Experts of a small language model.
Experts: 96 experts in each of 6 layers, 12 empty slots to pick.
Below are experts of layer 3 (counted from 0) of a mixture-of-experts language model. Rows are named router (the router's row for the expert), gate (a neuron's input weights, with its number), up (a neuron's input weights, with its number), down (a neuron's output weights, with its number) and show model dimensions 0-95. Each number is 128 + 32 x the weight over its row's rms, rounded and kept within 0 to 255. Numbers have three digits each.
Before each expert's rows: a language model's description of what the expert responds to; "comes after" lists some tokens at least twice as common just before its tokens as in all text. This comes from a sample of Wikipedia text that the model never trained on. Tokens count by the router's weight.

# expert 8
It responds to: The possessive s after an apostrophe and possessive words before a noun, such as probe's, its, their, his.
comes after: "'", "of ", "’", "0", "for ", "w"
router:116070135188127113125081074174134134181155143091132109134090159124100118127048177165037103152074118099131115116098142117169150202199139098125122071103094143059111162108108145141123132134135141104139120072094141147103105099142088133131140108095167193102169106119162118114122100150113132106
gate1:142125137152106186088127171125146139145165145138141110116170120141139134130146115180105101116158153191118152217112160131114134146188139106125160103119036186099149108183150088099117113106167170115128068098137084120100093126090078141157075097134146080198115142148114077120195116102117103112
up1:135122132143125181112186149207158131090086122091135178073143092174078123113156109094120121165075115114095128153117090150097097076137065116123131099136165170146161209110114090125131080134140169098128228097128138143134132076140114157111142165145087130063121092129131142124136144092087122154
down1:082101113103184123098146134149122109082091106142079138090123184164177096081114136140121121144137128083106133135103135128124150118120114072129121192156095067078153085162086170092104163151050128159133173091172114141195131090084141143112144092078096104092161131091137116148193126142114187108
gate2:131163126159169113166058165152164122182128129106130149107119125082109085093084111117059095109127131140143123142098159181120110099169104104128131179148156101130166153111160165123158121120144126111117049137137130125173101177193137128121157124108082225147128113073081161143143098138214142162
up2:150112106189142133123149143122097121142178110154065137123111095082134127115134113154134108102148163110082075136067136133135099115121113074127080125135121136144153202114151123129139102157151134137154150024125089147146159113211055147103116095132128087124161117153037075151090174142157163145
down2:170100131168120091060141149120127146094095162152140092172135116126161105174120121104117149081145147125129132135124080137126120083222115177144209077157204130110151079101128073144165099178134093148148133080128134111136116144197124159156168132093117098129092150133077129134098101146074085096
gate3:109129116157181097161098111116168164162118080101119102154079066163107121123127124107116112180121103125155138207142103102117131152182175127146161089132128167085128141065147053084082156105090134130104074168076184153105092157120063126132175147157151097117123149177127127105124114112167158177
up3:150140177170081112128118093129166179127101116141150143083157123116121137136152105093103138118129147085121128089098128189140132158180128130128113106123163123158130075128145072143176122133101174195122119134112147110169161124141129179087011155081085066138108148076071175166125123136145107060
down3:122121120182145165104131121167158112109127114181130112154077061119113132110108084133200105149104091096120177158116099137142061131167152097125093149128114144132129165090101120099138111047098145125148044160113186113203095077191113135138168203105105139166142126102127104127139144089127144107
gate4:072056148108129063170118101146127163133126117172148089128117080060059090136114142166115117090158116103201192093149069196145142100095124119111121149161104139091146132113081078127125098118159149117188124130149170116071148132136074120166124108131116105117104128131116160149134119100202101135
up4:114173159113129182162129137089166141130156087147089140153077108059151165120150074176130159103113115108140140167102154116161137141126186039148152097128086135103135144149156105148112109109130136084122164160081118170151134060110126106123143112099061172082142113091126135182137148094045182143
down4:192088146114097172120107117106119109128158140135076148159129097196101109121127128135218128123088109147143101098088115125121160172179101171123114089167138085155174198168112126104070132148089107081105131102171162141092086154134162181102176106126130155110138129120122164042099142132140087088
gate5:135110121148169173103186098070135118114158080060153084106181130063119155083085113152080098116159080138171141132119129152178101128143161157115140074157125177128089126099162152144090092112149131087163129099139123128146135144144120134118122051033091131138135139155145123197154096148156114081
up5:154124167059115117142157111149096137212114129138086116158184111168188108121118149143176138112134144113120149150198131111115132110135111125145117124131127149150155159171117144137102100086131141169127101178174116117118162127152196131123122148128100100117047101207178133074167067157105106214
down5:121125120204166163170146159099151111066136123070116156133144101164149123094173141073126071130239116138107141101098158130093221105140113090092132098141139104095121119103125107097086102152101091108103097154144129114145190133087091116116169119091075142153134105100135106181148107119168135114
gate6:145115094157142134151128140093015111159103120078117180130123117086069130078107167165078159179142101147137137104156116145142169167093151097069162123150077132105104160153124112111097161129098087128130115083161176089139153101105126147165079128105098177098167097129139063160158114176138163153
up6:119153096159193078136128071110102129145127202153095099137092123138167151078136086128161134052149163187154107115148132144127108117182141160103126181160104113167115122129090161119117110159152111095159050120169075120158110183140128126087168133159152182108150105150088174141095114111202132128
down6:114094126153133076156142143185116202142157110064139063096134107128128146086177145170147145136137102074126113151116166152125176167118119101120146158154111126186179109133124124157164141149126154097119177167124123124174120173123136180096090174107143099142119114127156138236189125117131075188
gate7:109135094108185109144105120121126186097109198125132145110085134193138191152097166135090088122116136132109138126121159061139102074132149090120122114170154088126088146105144156214138080113136088105125099128166083152134105129083153142151131097159189107123141178198149073190132115179141134105
up7:034110106141090149150160122121165119078158128127128131123185114142114155132120124138074175175148133114156083118132097144162114165158160126088100099095057138131114076124141066167158055147156093092189118132104048131099188137117123181139127108094106160138109100137073099131099084139115116095
down7:146133135105109129179137123115140116156122113156092162180101121070087096144191134116229101129128160105143115158147119087142115102071133116207144095156092131113146140101073106169141097133075126215115176086090131159141080130158125139161151092123118123163109140090072160095144095181120153104

# expert 1
It responds to: Forms of be and have, plus would and became, right after a subject such as it, he or which, e.g. was, is, has.
comes after: "he ", "It ", "it ", "He ", "which ", "who "
router:101115123180113076140090077191135133151125109101112095127133170153151093145090101136122068158083087174122134099105149112147116171196202158099110071133077160097115175058106134158118104178110114099104121175147114130144119120135080156097137175076118113098166112109136095170182125114162085104
gate0:095079105189141129178066187098097030144098077125145097165097111179119105179103163107141155199132096093118143120120124066179127095099139157099106129102177163127128102128155098094108122100116151114155132162116094118111067145156097123139096146091176093108122126129150071129075124156150129138
up0:150110149138156084213115180158128129098137131063158156129102146165068150112106137071109102130114112131177137138115059134105149145131082102180089074123135116096155104091087107107108091102115159141154154148214105117139132121092118152148061148154139145159161089152155121166154129079062077153
down0:107072156108096089169123155164157188177117130132092118143126114140095150124147110105068088132114139123137134132173163109136145178062135063089137131176133110149101130126129097087149122128116141094112186168109102109153136178140209207100117128226152092104083120137071117118120170146147152141
gate1:158135186181155125100049143127109182162116060137160154160108090106114091121095151095132089155074093181144132128153133070138150121154104108121057129146131106136115138151225108080121057126089072133129131136084142157133120132110096139154158121147136107086117191136080093107138113155165132152
up1:133125094107094080126166137103136139209108117124149147020155111136121109144133142100062104107156139170124150126142118103120104167119156123192113163167186137169118194134111136163120139109096147129124102140100171044134137165191137117102138096092088127152063149064157160136144144094102125163
down1:098121091110146119143149108123116157124111084094168156141136086150096121136171115160077103175102119121098161102126156168116113133072117120130092115130114134124061236123157175098139083101131197099115086137148179114113144101051154117087131126185133120099100147149112116130197146091123128219
gate2:086127155093122119114119111110127122128085184166154083169059157175129082141103122157113095120085156093207109144147143163085084116123136136129177161122136172064185155085130082106158175142085119115047072130150143128112136116091122098121095144134141139163151072125082110142116207135099119125
up2:184110097115099046096133186140141102149092161050123139144120114137124155094128141091154169111125126125101135134142132141116057160133090136112108105097147095191103153121138077141085153101090165120084142164116147138152149168157138131115168156153062100112218082137094112089089084114138065160
down2:084132064193145116111150155152169163100116143107091186075127112031122104143133138093147136129153131130161122163074127121126106137131125128163140130113114111129159087188109124100175166156146155101125117180165147184131091155139142180084129088085161203100088159151140123106199146149147090084
gate3:073127126124072112132077120194137139124129174132146127135170101149140127122101111161125143170105053187117099105065080099077124149112184150118188137131089097131160101159111180120171108150127128108154118091110089160189144196143100087123089063131153105105105072153103129100097147159169163115
up3:121121155156090087112167109106144089087054106155118127085115151110141103150113185090102122157112129070143089149097103137140117152119121089084142122118185158209108137171102151087207141085113129108080098129157132159131148138081053100143095074089160107152131079117193107121162110135159165141
down3:101128116128079107146062145144142096135167185142120136137197127121167162114130149075047106131122141136103138106102136096150120091159175138135159186182129082147198114132070174113137066121120186099107170147172105154136111143185082104100152071119137080110171147132175134160146110113168135121
gate4:106182110126194093172084101150134141136161058159177121124124165096104160129115136220118142150158099154102215081166119071130143108151091126140132106170120160122162126080121156105139102184139041074137133134116078091124102152115106160132120085104084121140149121129127141123115151161140147074
up4:163148116118065144137085129115145193141155085150083145100154105099110144099116167100037139165138147119171079094124117064113130114125107096099184119131094153185100112110114150152149121142084140121141164120079143128125071139146194181086194161119079150131173174135100145177156113116081098132
down4:151064124176116121101091107129163121136146082134180117094135110101127143154129099104095082161096131076116090165122112128085070130153111116138164131126109135220100172176137178164095135106127183083074063158102139168103116166079124171142135102133119157058110076165113084103140102109155116157
gate5:098134122116124137166087205143140134129164127097170038098096136109146210088082128119119107098143078135125127143134091121101062087168121175156198131099085129094138090144123123092089130156086117154167193178135157110069120157108113096150086101112106122103142105118145093120180136139159090099
up5:163108185233160080135119191115169085152105172123141133133108110158091108108120109109192075109137148074142083067069145085097151179110152120113140135098169132111122173153131135079121150074166146093120156097177113141123187132143146105161147133129125149126081166098114148124090149096171124133
down5:193086128174168161102150157117073165096164126140182065152096139123106126154121134138107115089060104152120122127080085184164078093202143138101114144106128155134124080164089114087182087155132189131082139147197159070149118113146147129117107078140133110092099129090167147142146100126139131150
gate6:208143098130134096122109076128131094148153122083059143164136111143115144129137173124089118124136152097152162100094175144108119107123123113099136121113136106118146141126176142030139098124137164096079146073101118102096138156134123136128186179088124090155183123103133097177091091031102088065
up6:123142170123124116093103081107106117104114125141131112109159135152153114126135163135122076122111089093154145191167110150115140110096067139093120205135156116153132073143066103118176171157147090164096123055153098123137077189141123173099126123109094088099159122176185096160162134120189213110
down6:120127134192154105113147096090177133127119148132117123147148099079130097095098083109149145101152165142138211189113090152098098121101118149175131081157095126138127192177097130089127191079166124104111083142120154135145151106121115114075062124077122184065119092117122103159184140127108057119

# expert 47
It responds to: The word the (or The), mostly after prepositions like of, in, to, at, before nouns: of the north-western, in the United.
comes after: "of ", "in ", "to ", "at ", ". ", "for "
router:096110137141142127165113115144118113172173103072148105145071127157128091113108143206131090182109095117116117129114187114117157148146128104117180072125114128077076159032143140128083077116155112077126127092119114098093117192175094182162097120124139144105144067086170129130140087144162087106
gate3:169154181201054169141145109137139130165106119125099135110127191124084141091136127126128121128089121122128056137088092191096163152114113090165116157156149170147111102173147118100166126197197126122089116164114182111124139129123149130080141133126090124161138136156095067046176139139144167111
up3:114091139203153150167102142088138139120096109066118166188104176106114110106160104152125147110076151102193101138104136143103136085112136097148163070151148098155124088085100137078146136097134164150182085134147141167155098146162118064148125229169141123088156124122150105087120091132148095083
down3:165166142102106174152117152105128135130101119061116145148101128129146109108142135146134189113151135157126119123081072101134112152173117072133192081126198130191115106162108158123174154124145170081191093120193124106177115139159089211109117113097131136126128092122164088120165139090150116046
gate4:154098104095162166130132065167124088144123109130067159106145096145075134133135124122109152122102113127190130092137037066235157113151136117107093118118179119155128164122158196105104126142169141136163143136159111096122123138123124036146161113124092132153121158145150105084175061132121125136
up4:084105138192114106106186120139121131076150134116133110150152106074142148082102135171177102131150059127169123123068102155133127131160154150150151123177077115137078161121137046141154048206102081134105136123100129139174074139101135097132203108118162177125109109104154122114135128164144117160
down4:102094135120096116132132170124107133103122144093165122109071078125097140137110144115122030190153134138182107125074172085099100166123157160110129125044089136101168083098152110107103126175135170193096107128102120129182087133090122109202135142125133120163081111139134075126122151081110121184
gate5:103118143120143134156101137097115152143132115147148095120116147119100089147171190105141140112117164101099154122124140150109096160134144155116157135151084123105146101074137057139144142172107045098092095179088153097161149077138147116152165085071069142081199129114109153136108124214099098218
up5:126126186130163079099120165106154143105084161059082125146113158089166159133096213124091089100143100085146099133081106149140125102158130149150135094089081134110115157154095110135146110128138146120072165090080089101138142132155137166116096130179103133117189228122169127156070166113162127120
down5:077097111145095108071148062090171126153071128115133108095198147120138139173037149077123093093127137109085105148129063189152177150148155152096140100094127095124112133076150156071128138126129114111121119181156108134097139093119081129091112175074097129145158101153164075154111139116130100101
gate6:154120141150148155158063116172113157180118124168187118120157138110123098086113104112141136155140113137147144166115087121134080099116135130140098152107117069125190134100214165019145132143169093121162138052139108104134134136191127127134144090086170174117158090152083154118169180134139099107
up6:111126162122145106194087099116172124173100147045116154121074139139131116102141132148106159146138103054133150207137136145149118122151170110104134143068168119127155071115196122154157091125120117100152104146115120097103067159195102110118152066110184119162112128070153158089137089077155141136
down6:061117119089102171148081097119145128109094093135150147136143063093116120161112162146192164183085140104184145180115146113157137151136123151156143122129176097156110135111136080115139104115199143098102076099088124180122118153193140142155183105160146110154094136097084145113106133140205207133
gate7:106097182117082124159193112108140104150125172131109093166186130160102086177129166176127123072105066127154169198170150140107123133189168116139140142131159155144149120106154148126147100092141160163111116144073092187133090142188150122156117116137148171158137174161165135089111105048148097159
up7:178107105092119093085106119148176137165138154089083164122149154079125121096130092169152115134188129098094088115112113111119104111122172153083058189106065132108105116135106101126083088067168100089126146156140090158123113137144126093109097176194161149084143116078118130117099207141177087129
down7:089150040026167160104122167161170155128147124071105111126160103100173113128101093124125176174114114105114203150123124144118105145104164147168185152086099133119104106173113159084100150118082115098108099055115132163149102111128073142156161122128128144112130141091180100182121121102112108118
gate8:100104082152086138130150118120186100153121119175178155123106146139160177166141141127101108110097153154124071099123145108102112168160176104138165165133134129163116165126110115109215135184164094124114101117172107070147104200115162101090120090169088137120178196088044163145119159129150124147
up8:128175170101217148147057112121134095100112146099139105163104144135115136142073122095128092124111108158213156108117108111108063136077069087137070165158114142101081054153102126114099122124148102152112159151181106096130138114099138137134108139069084142132140129089132125133136184128162199164
down8:110082169127092092093137112075116154113118047093163119100161149160107124150079137132119099060153136182079142154186168138105143097135117135137120094092122048100136090166178116128104122085084109100150170175068127136124143121165093104155134076049087123109138108135134162095121106148083119146
gate9:096106182141193139086188164111125099155091089150166141121123132148119110120116129197124167119141155120123154084175189114112136124076151155118140203192099142154130109111115141123154101144124196118171126141164212161104127125145059174120120112132074161115165131138157171126125101065113161163
up9:149200137107117196154128133139099169109130144132159135142138171121080069070099096140088133136157142160170125147143162125174128168076140102133118186148143113162164145127110180085203175148094092085175145133121128151153140084106149113143093097192159116151104059099153097110188119122177124101
down9:146136143098181087128113108150160088201128130083200126102133087170076117115163137166160132107119114086105091106158199113091112163170081148168124156128131109143086137122103155162137110086165162122158098127131221149176129158095148160120079179128106125145153143132115141053139163087127097168